{
  "n_layer": 12,
  "d_model": 128,
  "n_experts": 16,
  "experts_per_token": 1,
  "d_expert": 288,
  "d_shared_expert": 0,
  "activation": "squared_reglu",
  "moe_layers": [0, 1, 2, 3, 4, 5, 6, 7, 8, 9, 10, 11],
  "router_score": "softmax",
  "normalize_top_k": false,
  "routed_scale": 1.0,
  "balance_loss": 0.00105,
  "balance_bias": true,
  "init_std_router": 0.0224,
  "lr_router": 0.000621,
  "n_head": 4,
  "n_kv_head": 2,
  "head_dim": 32,
  "vocab_size": 2048,
  "norm": "rmsnorm",
  "norm_place": "pre",
  "norm_eps": 1e-05,
  "positions": "rope",
  "rope_base": 500000.0,
  "rope_fraction": 0.25,
  "qk_norm": true,
  "attn_scale": 0.177,
  "tie_embeddings": false,
  "parallel_block": false,
  "extras": ["capped logits"],
  "init": "normal",
  "init_std_qkv": 0.045,
  "init_std_o": 0.0,
  "init_std_up": 0.045,
  "init_std_down": 0.0,
  "optimizer": "adamw",
  "lr": 0.0059,
  "beta1": 0.9,
  "beta2": 0.99,
  "weight_decay": 0.041,
  "lr_head": 0.0128,
  "warmup_steps": 232,
  "schedule": "cos",
  "final_lr_fraction": 0.1,
  "batch_tokens": [65536, 131072, 196608],
  "seq_len": 512,
  "doc_mask": true,
  "train_tokens": 556900000,
  "steps": 4290,
  "dataset": "wikipedia_en"
}
Below are experts of layer 3 (counted from 0) of a mixture-of-experts language model. Rows are named router (the router's row for the expert), gate (a neuron's input weights, with its number), up (a neuron's input weights, with its number) and show model dimensions 64-127. Each number is 200 + 30 x the weight over its row's rms, rounded and kept within 0 to 999.
Before each expert's rows: a language model's description of what the expert responds to. This comes from a sample of Wikipedia text that the model never trained on.

# expert 1
Mid-word pieces of surnames and foreign given names (Dr-ach-man, Ale-j-andro), plus hyphens, pipes and list-line punctuation in tables and infoboxes.
router,220,227,153,241,227,228,246,117,175,172,219,203,257,226,217,177,165,175,192,201,200,180,214,219,214,242,187,208,205,230,227,202,234,192,209,245,190,179,202,212,260,202,221,216,285,150,216,209,189,151,169,246,218,235,242,266,142,194,250,206,200,203,153,210
gate0,234,230,179,132,201,251,204,205,201,139,170,177,212,175,193,234,182,220,251,198,226,233,171,213,165,223,201,226,201,267,235,218,217,201,178,219,208,219,197,213,180,203,213,225,210,208,197,207,175,243,212,158,196,156,138,210,185,206,202,179,236,197,205,234
up0,235,193,166,139,219,243,226,199,202,131,187,152,235,142,216,207,199,193,258,211,216,223,182,232,191,237,218,192,211,258,242,207,217,188,214,198,201,205,189,217,214,225,189,216,254,221,205,250,177,210,228,176,194,176,153,218,180,204,197,168,233,199,159,250

# expert 10
Digits inside years and numbers, such as 1-98-7 or 2-012, plus paragraph breaks and pieces after G like G-om-mateshwara.
router,234,139,187,170,169,171,134,218,147,191,202,209,188,208,190,204,209,157,229,211,196,201,263,203,180,198,166,146,193,178,169,227,155,202,223,177,224,220,218,221,174,204,177,248,246,226,190,161,192,174,215,195,234,217,236,196,200,196,229,189,242,206,205,194
gate1,270,209,187,187,222,192,179,163,201,198,230,108,199,175,196,114,247,205,217,218,230,212,158,196,229,166,185,190,181,227,230,228,181,207,158,163,257,147,188,160,255,164,243,207,246,207,190,231,178,176,220,190,229,182,188,198,186,208,121,251,161,203,170,267
up1,270,217,199,229,221,199,199,197,199,217,231,137,181,172,186,148,267,224,214,203,235,165,141,163,253,188,199,207,180,241,223,207,151,197,190,161,259,156,189,199,230,161,232,214,246,214,185,188,168,183,194,179,189,213,167,172,161,226,154,243,143,191,130,236

# expert 6
Middle pieces of personal and place names after a capital initial, such as K-ev-in, W-il-son, Be-eth-oven, plus first names like John, Michael.
router,209,237,182,241,151,230,192,199,195,241,207,233,215,178,176,199,176,188,219,207,148,141,167,148,246,169,223,208,168,174,227,212,252,202,199,251,194,193,192,222,200,199,183,182,165,187,237,187,194,218,202,217,225,209,212,188,244,184,138,202,227,133,229,170
gate1,181,197,201,162,188,253,205,221,137,250,210,210,151,183,247,191,186,148,214,162,190,163,253,224,183,185,227,262,203,188,188,231,264,201,157,204,201,213,208,217,252,211,220,190,257,150,235,220,194,248,225,214,239,177,196,193,213,217,188,214,157,203,231,173
up1,178,187,253,175,188,216,264,211,163,240,183,167,128,181,239,225,227,229,237,164,223,185,205,205,190,235,235,260,147,199,211,190,200,238,197,196,193,259,179,206,260,208,231,186,227,184,244,184,194,235,225,204,201,224,210,136,217,220,232,169,148,195,209,225

# expert 15
Inner pieces of ordinary words (rel-ent-less, lif-el-ong, vehic-le, do-es), often inside titles, foreign words and table cells, plus sentence-initial However.
router,178,194,201,223,189,201,190,169,220,213,167,161,183,215,242,178,215,215,249,136,199,249,211,244,238,163,179,181,202,197,165,153,147,205,220,140,220,224,141,182,198,213,256,241,179,189,225,206,182,164,197,210,145,178,170,233,203,175,188,180,168,182,161,238
gate0,208,179,224,199,191,171,205,255,204,193,265,217,159,251,163,161,248,224,217,172,229,170,215,226,177,227,199,204,196,173,168,206,235,208,170,191,151,214,209,207,206,176,182,212,193,194,176,158,202,169,189,248,155,203,206,192,190,174,164,172,161,156,212,241
up0,213,176,235,186,214,170,220,250,192,202,266,219,165,252,167,165,250,209,231,173,241,173,215,227,167,191,188,184,213,168,174,208,227,194,185,201,150,194,212,193,213,181,185,210,220,186,197,169,198,166,165,255,155,202,183,225,202,162,184,177,171,169,198,227

# expert 7
Inner word pieces followed by endings like -ation, -ated, -ic (aff-il-iation, mathemat-ic-ians, Cast-el-o), common in political and biographical text.
router,218,193,244,164,229,202,216,258,174,175,190,196,132,258,219,155,175,205,140,215,179,174,239,248,144,193,244,197,200,170,156,185,224,160,209,171,158,210,198,165,155,204,232,227,175,191,146,201,182,198,187,167,216,188,265,192,230,203,228,222,190,224,196,229
gate1,186,163,175,198,209,241,200,216,191,205,178,210,191,194,160,201,167,152,152,175,204,180,244,164,215,178,196,187,199,264,187,200,169,185,171,188,207,185,158,216,229,197,172,243,178,157,200,183,206,194,223,170,225,205,187,209,181,224,234,179,190,171,218,155
up1,234,191,210,159,197,232,234,187,217,167,199,179,227,195,148,189,172,166,188,211,235,186,203,185,256,182,190,186,209,210,154,221,193,210,224,221,194,140,181,147,251,228,203,225,230,169,122,255,190,164,198,233,185,165,169,239,199,215,156,203,240,195,229,192

# expert 3
Word pieces right after a capital or lowercase b (Ribb-on, Bund-es, Sarpsb-or-g, B-ax-ter), plus spaces before numbers in dates and scores.
router,258,233,187,194,202,208,168,216,210,206,219,201,219,188,168,191,188,257,198,157,168,147,170,204,183,184,223,248,175,276,179,208,143,211,180,212,199,168,254,166,254,202,206,220,214,167,188,238,201,252,165,215,199,227,195,175,210,223,206,226,218,161,227,231
gate0,192,258,182,273,175,204,206,182,240,189,219,181,205,189,214,227,202,168,199,131,176,200,195,205,201,214,209,137,209,205,183,225,167,206,197,230,175,209,222,183,263,219,205,177,230,210,225,185,191,159,220,218,208,180,185,198,173,233,195,161,228,157,226,202
up0,233,230,163,228,167,233,212,194,279,201,228,181,209,189,212,201,213,185,215,161,181,182,167,204,180,204,199,153,212,229,169,257,163,210,194,245,165,174,226,178,252,235,184,168,218,189,231,205,202,170,229,222,208,213,163,179,204,237,191,172,203,169,241,210

# expert 14
Final s on plurals and abbreviations like Mrs, full stops ending sentences, and heading markers such as "==" before section text.
router,226,233,191,237,212,160,219,147,175,207,239,154,160,154,218,215,244,222,195,206,214,196,175,147,213,239,193,195,219,230,195,256,233,194,227,244,198,133,242,157,263,195,221,191,204,196,218,170,194,227,218,208,159,198,164,212,223,241,220,172,179,215,220,178
gate1,216,229,151,214,192,230,166,202,204,202,207,168,163,245,171,173,199,190,244,235,244,177,195,209,179,222,147,238,163,204,192,153,183,155,161,132,199,229,138,190,235,182,180,261,184,201,205,176,182,207,216,173,228,227,191,261,211,185,130,185,199,180,272,184
up1,231,229,150,217,200,233,149,192,215,208,209,182,171,255,175,172,200,172,253,214,223,183,217,216,172,210,156,241,176,201,178,171,193,172,154,129,201,223,161,184,227,171,171,259,182,202,199,171,174,206,190,171,220,226,196,261,197,196,136,190,213,173,276,187

# expert 8
The word "the" or "The", and the second piece of words starting with D, such as D-ro-wned, D-est-royed, D-ou-glas.
router,271,179,174,246,189,251,193,183,232,253,220,190,224,174,198,195,244,215,177,183,147,283,180,236,217,227,193,161,245,216,179,192,157,188,175,193,195,190,192,163,268,209,165,201,198,177,198,255,196,211,209,206,187,231,162,216,189,193,217,260,167,157,193,207
gate0,231,229,160,176,230,130,233,152,255,181,155,187,278,213,194,203,211,187,172,211,142,225,157,242,269,217,211,169,258,218,225,214,206,209,205,182,180,216,190,200,208,205,218,187,222,168,183,205,151,151,226,222,188,171,216,185,165,231,220,162,186,225,210,214
up0,159,214,260,185,194,211,157,232,179,241,203,281,196,169,166,216,170,180,199,218,224,121,196,195,176,194,184,224,198,192,174,188,170,229,229,222,209,178,162,162,213,182,223,242,256,237,169,193,208,215,219,207,189,240,222,140,239,215,182,262,232,188,190,194

# expert 0
Commas, closing parentheses and table pipes that end a name before more detail, such as "Leon County, Florida" or "Honduras |".
router,233,198,245,182,156,204,170,191,179,179,168,172,210,178,183,248,206,149,162,172,255,231,213,114,216,159,241,206,160,157,164,190,188,176,209,192,192,166,184,192,151,189,149,202,181,217,151,137,182,211,167,219,219,218,190,156,197,196,149,198,220,164,251,211
gate1,155,129,183,201,142,203,173,203,221,206,220,227,190,227,177,137,199,200,222,237,185,220,197,203,172,170,230,179,245,221,246,266,180,213,218,237,228,226,177,187,246,195,252,188,244,176,236,209,179,193,227,180,234,135,195,207,223,237,228,218,144,212,193,250
up1,240,221,213,153,235,236,218,194,189,215,191,202,143,184,223,213,181,234,213,180,181,163,229,198,192,231,203,237,211,171,149,140,182,222,189,186,174,184,257,206,173,200,157,230,150,214,198,166,175,199,159,195,169,240,236,231,188,168,201,179,253,174,184,122

# expert 4
Single-letter word starts after a possessive or article, such as m in "her mother" or "marriage", plus short words like a, an, his.
router,230,247,205,220,206,203,181,180,236,170,189,197,197,144,158,265,219,222,193,241,222,252,230,165,229,239,159,211,210,254,171,255,234,237,257,142,217,228,207,215,175,193,165,213,159,219,181,249,199,193,202,233,220,234,178,195,184,229,173,170,174,235,154,134
gate1,207,239,170,172,224,180,153,209,231,184,188,148,175,206,222,205,180,205,177,190,105,188,180,203,219,268,195,178,184,253,169,196,200,142,198,195,224,247,210,188,198,181,194,169,176,203,191,200,249,188,166,209,231,217,220,148,171,217,176,182,188,215,197,187
up1,205,169,142,269,205,192,246,227,160,211,209,186,140,158,266,133,219,220,211,226,172,235,144,206,165,194,194,203,193,203,198,202,217,168,173,226,206,173,164,231,201,189,274,213,182,151,254,204,196,183,197,260,202,207,217,209,235,166,220,176,169,161,186,189

# expert 2
Final or middle word pieces completing a long word, such as -se in Odyssey, -ely in densely, -ate in arbitrate and Date.
router,191,214,190,234,202,200,188,173,222,182,186,177,193,181,224,214,206,217,209,187,230,172,215,173,208,239,141,249,188,209,208,235,272,155,172,254,174,178,211,203,182,199,234,189,227,218,213,167,210,233,171,146,181,176,158,172,209,240,230,185,215,164,211,202
gate1,135,185,162,167,162,163,190,203,240,188,250,173,256,244,211,168,198,238,217,219,158,249,199,192,245,264,187,179,215,165,237,262,215,187,239,192,198,176,182,223,186,178,170,206,122,224,189,201,214,199,185,180,173,191,174,190,165,159,175,165,205,217,182,219
up1,260,221,184,165,213,226,203,197,248,250,238,215,171,192,207,169,182,216,182,225,186,233,196,195,244,173,224,193,211,179,190,230,225,236,234,205,202,211,215,193,204,212,168,220,139,178,249,231,213,226,284,213,148,222,206,178,203,217,156,216,192,214,222,276

# expert 5
Later pieces of common nouns and place names (Volgog-r-ad, consolid-ated, televis-ion, foot-ball, medal), typically followed by a comma, period or "of".
router,169,219,169,173,169,163,207,234,204,192,128,265,207,247,252,184,182,194,217,185,188,191,229,222,217,205,235,227,229,146,256,178,215,226,148,172,236,259,196,192,155,201,201,193,223,238,201,113,214,222,222,164,233,161,233,157,232,195,155,225,210,202,190,243
gate1,185,245,188,205,205,142,141,231,197,178,197,205,201,222,244,187,181,188,209,215,182,215,232,206,189,194,125,213,243,189,167,217,183,210,211,133,198,218,164,200,165,213,204,154,224,192,173,174,193,167,175,203,192,235,167,269,155,214,176,233,214,177,181,260
up1,268,209,187,203,210,193,190,188,159,217,144,198,156,169,174,213,187,214,220,196,257,237,192,201,125,186,173,195,197,158,213,166,201,214,196,173,201,205,197,192,154,180,229,217,162,170,178,169,176,178,167,141,197,252,181,265,213,262,176,200,183,180,159,192

# expert 9
Tokens in sports articles and results tables, such as goals, against, won, round, League, Cup, and column headers like Results or Turnout.
router,234,197,207,219,193,159,251,237,242,237,187,230,176,202,181,240,225,196,227,191,221,191,202,188,150,176,218,193,209,161,184,169,209,246,188,240,179,247,255,238,139,193,206,173,156,214,178,195,195,200,234,157,176,167,181,158,157,175,159,210,200,240,201,174
gate1,266,199,197,200,203,179,174,199,141,251,208,208,181,229,137,253,198,195,207,221,179,164,238,187,245,194,176,220,198,173,156,211,170,217,199,171,240,227,236,180,241,170,187,170,178,197,216,218,188,194,235,180,213,206,200,171,198,222,229,211,178,150,201,223
up1,274,196,193,182,203,179,178,194,150,244,210,194,174,239,135,246,201,212,209,210,169,156,231,197,222,173,177,216,184,171,179,199,148,203,207,182,247,238,245,167,233,173,196,166,180,175,199,220,188,193,228,179,212,202,198,172,193,203,239,207,166,177,194,221

# expert 13
Auxiliaries and sentence-structure words in prose, like was, is, been, are, then, such, and verb starts like cre-ated and bec-ome.
router,165,145,211,203,245,258,196,216,221,171,190,198,123,162,222,211,209,212,186,206,228,216,213,162,199,154,208,202,221,138,224,204,213,219,228,157,217,214,215,220,178,191,155,188,198,236,217,260,217,196,231,210,177,208,168,166,215,171,155,167,202,215,189,157
gate1,190,194,229,177,253,208,191,189,183,165,179,186,154,164,140,181,204,149,196,153,202,175,194,260,164,194,206,155,157,187,209,208,255,196,191,181,173,217,202,250,227,189,194,152,246,238,170,224,184,195,175,215,186,148,197,222,226,156,169,241,230,190,165,199
up1,196,207,163,217,195,207,191,200,212,252,181,207,259,175,223,171,193,291,200,203,161,195,203,208,211,206,204,237,249,224,190,209,188,218,221,196,216,203,206,143,169,217,169,289,177,169,179,180,230,194,198,192,221,239,200,175,165,220,193,190,181,205,260,244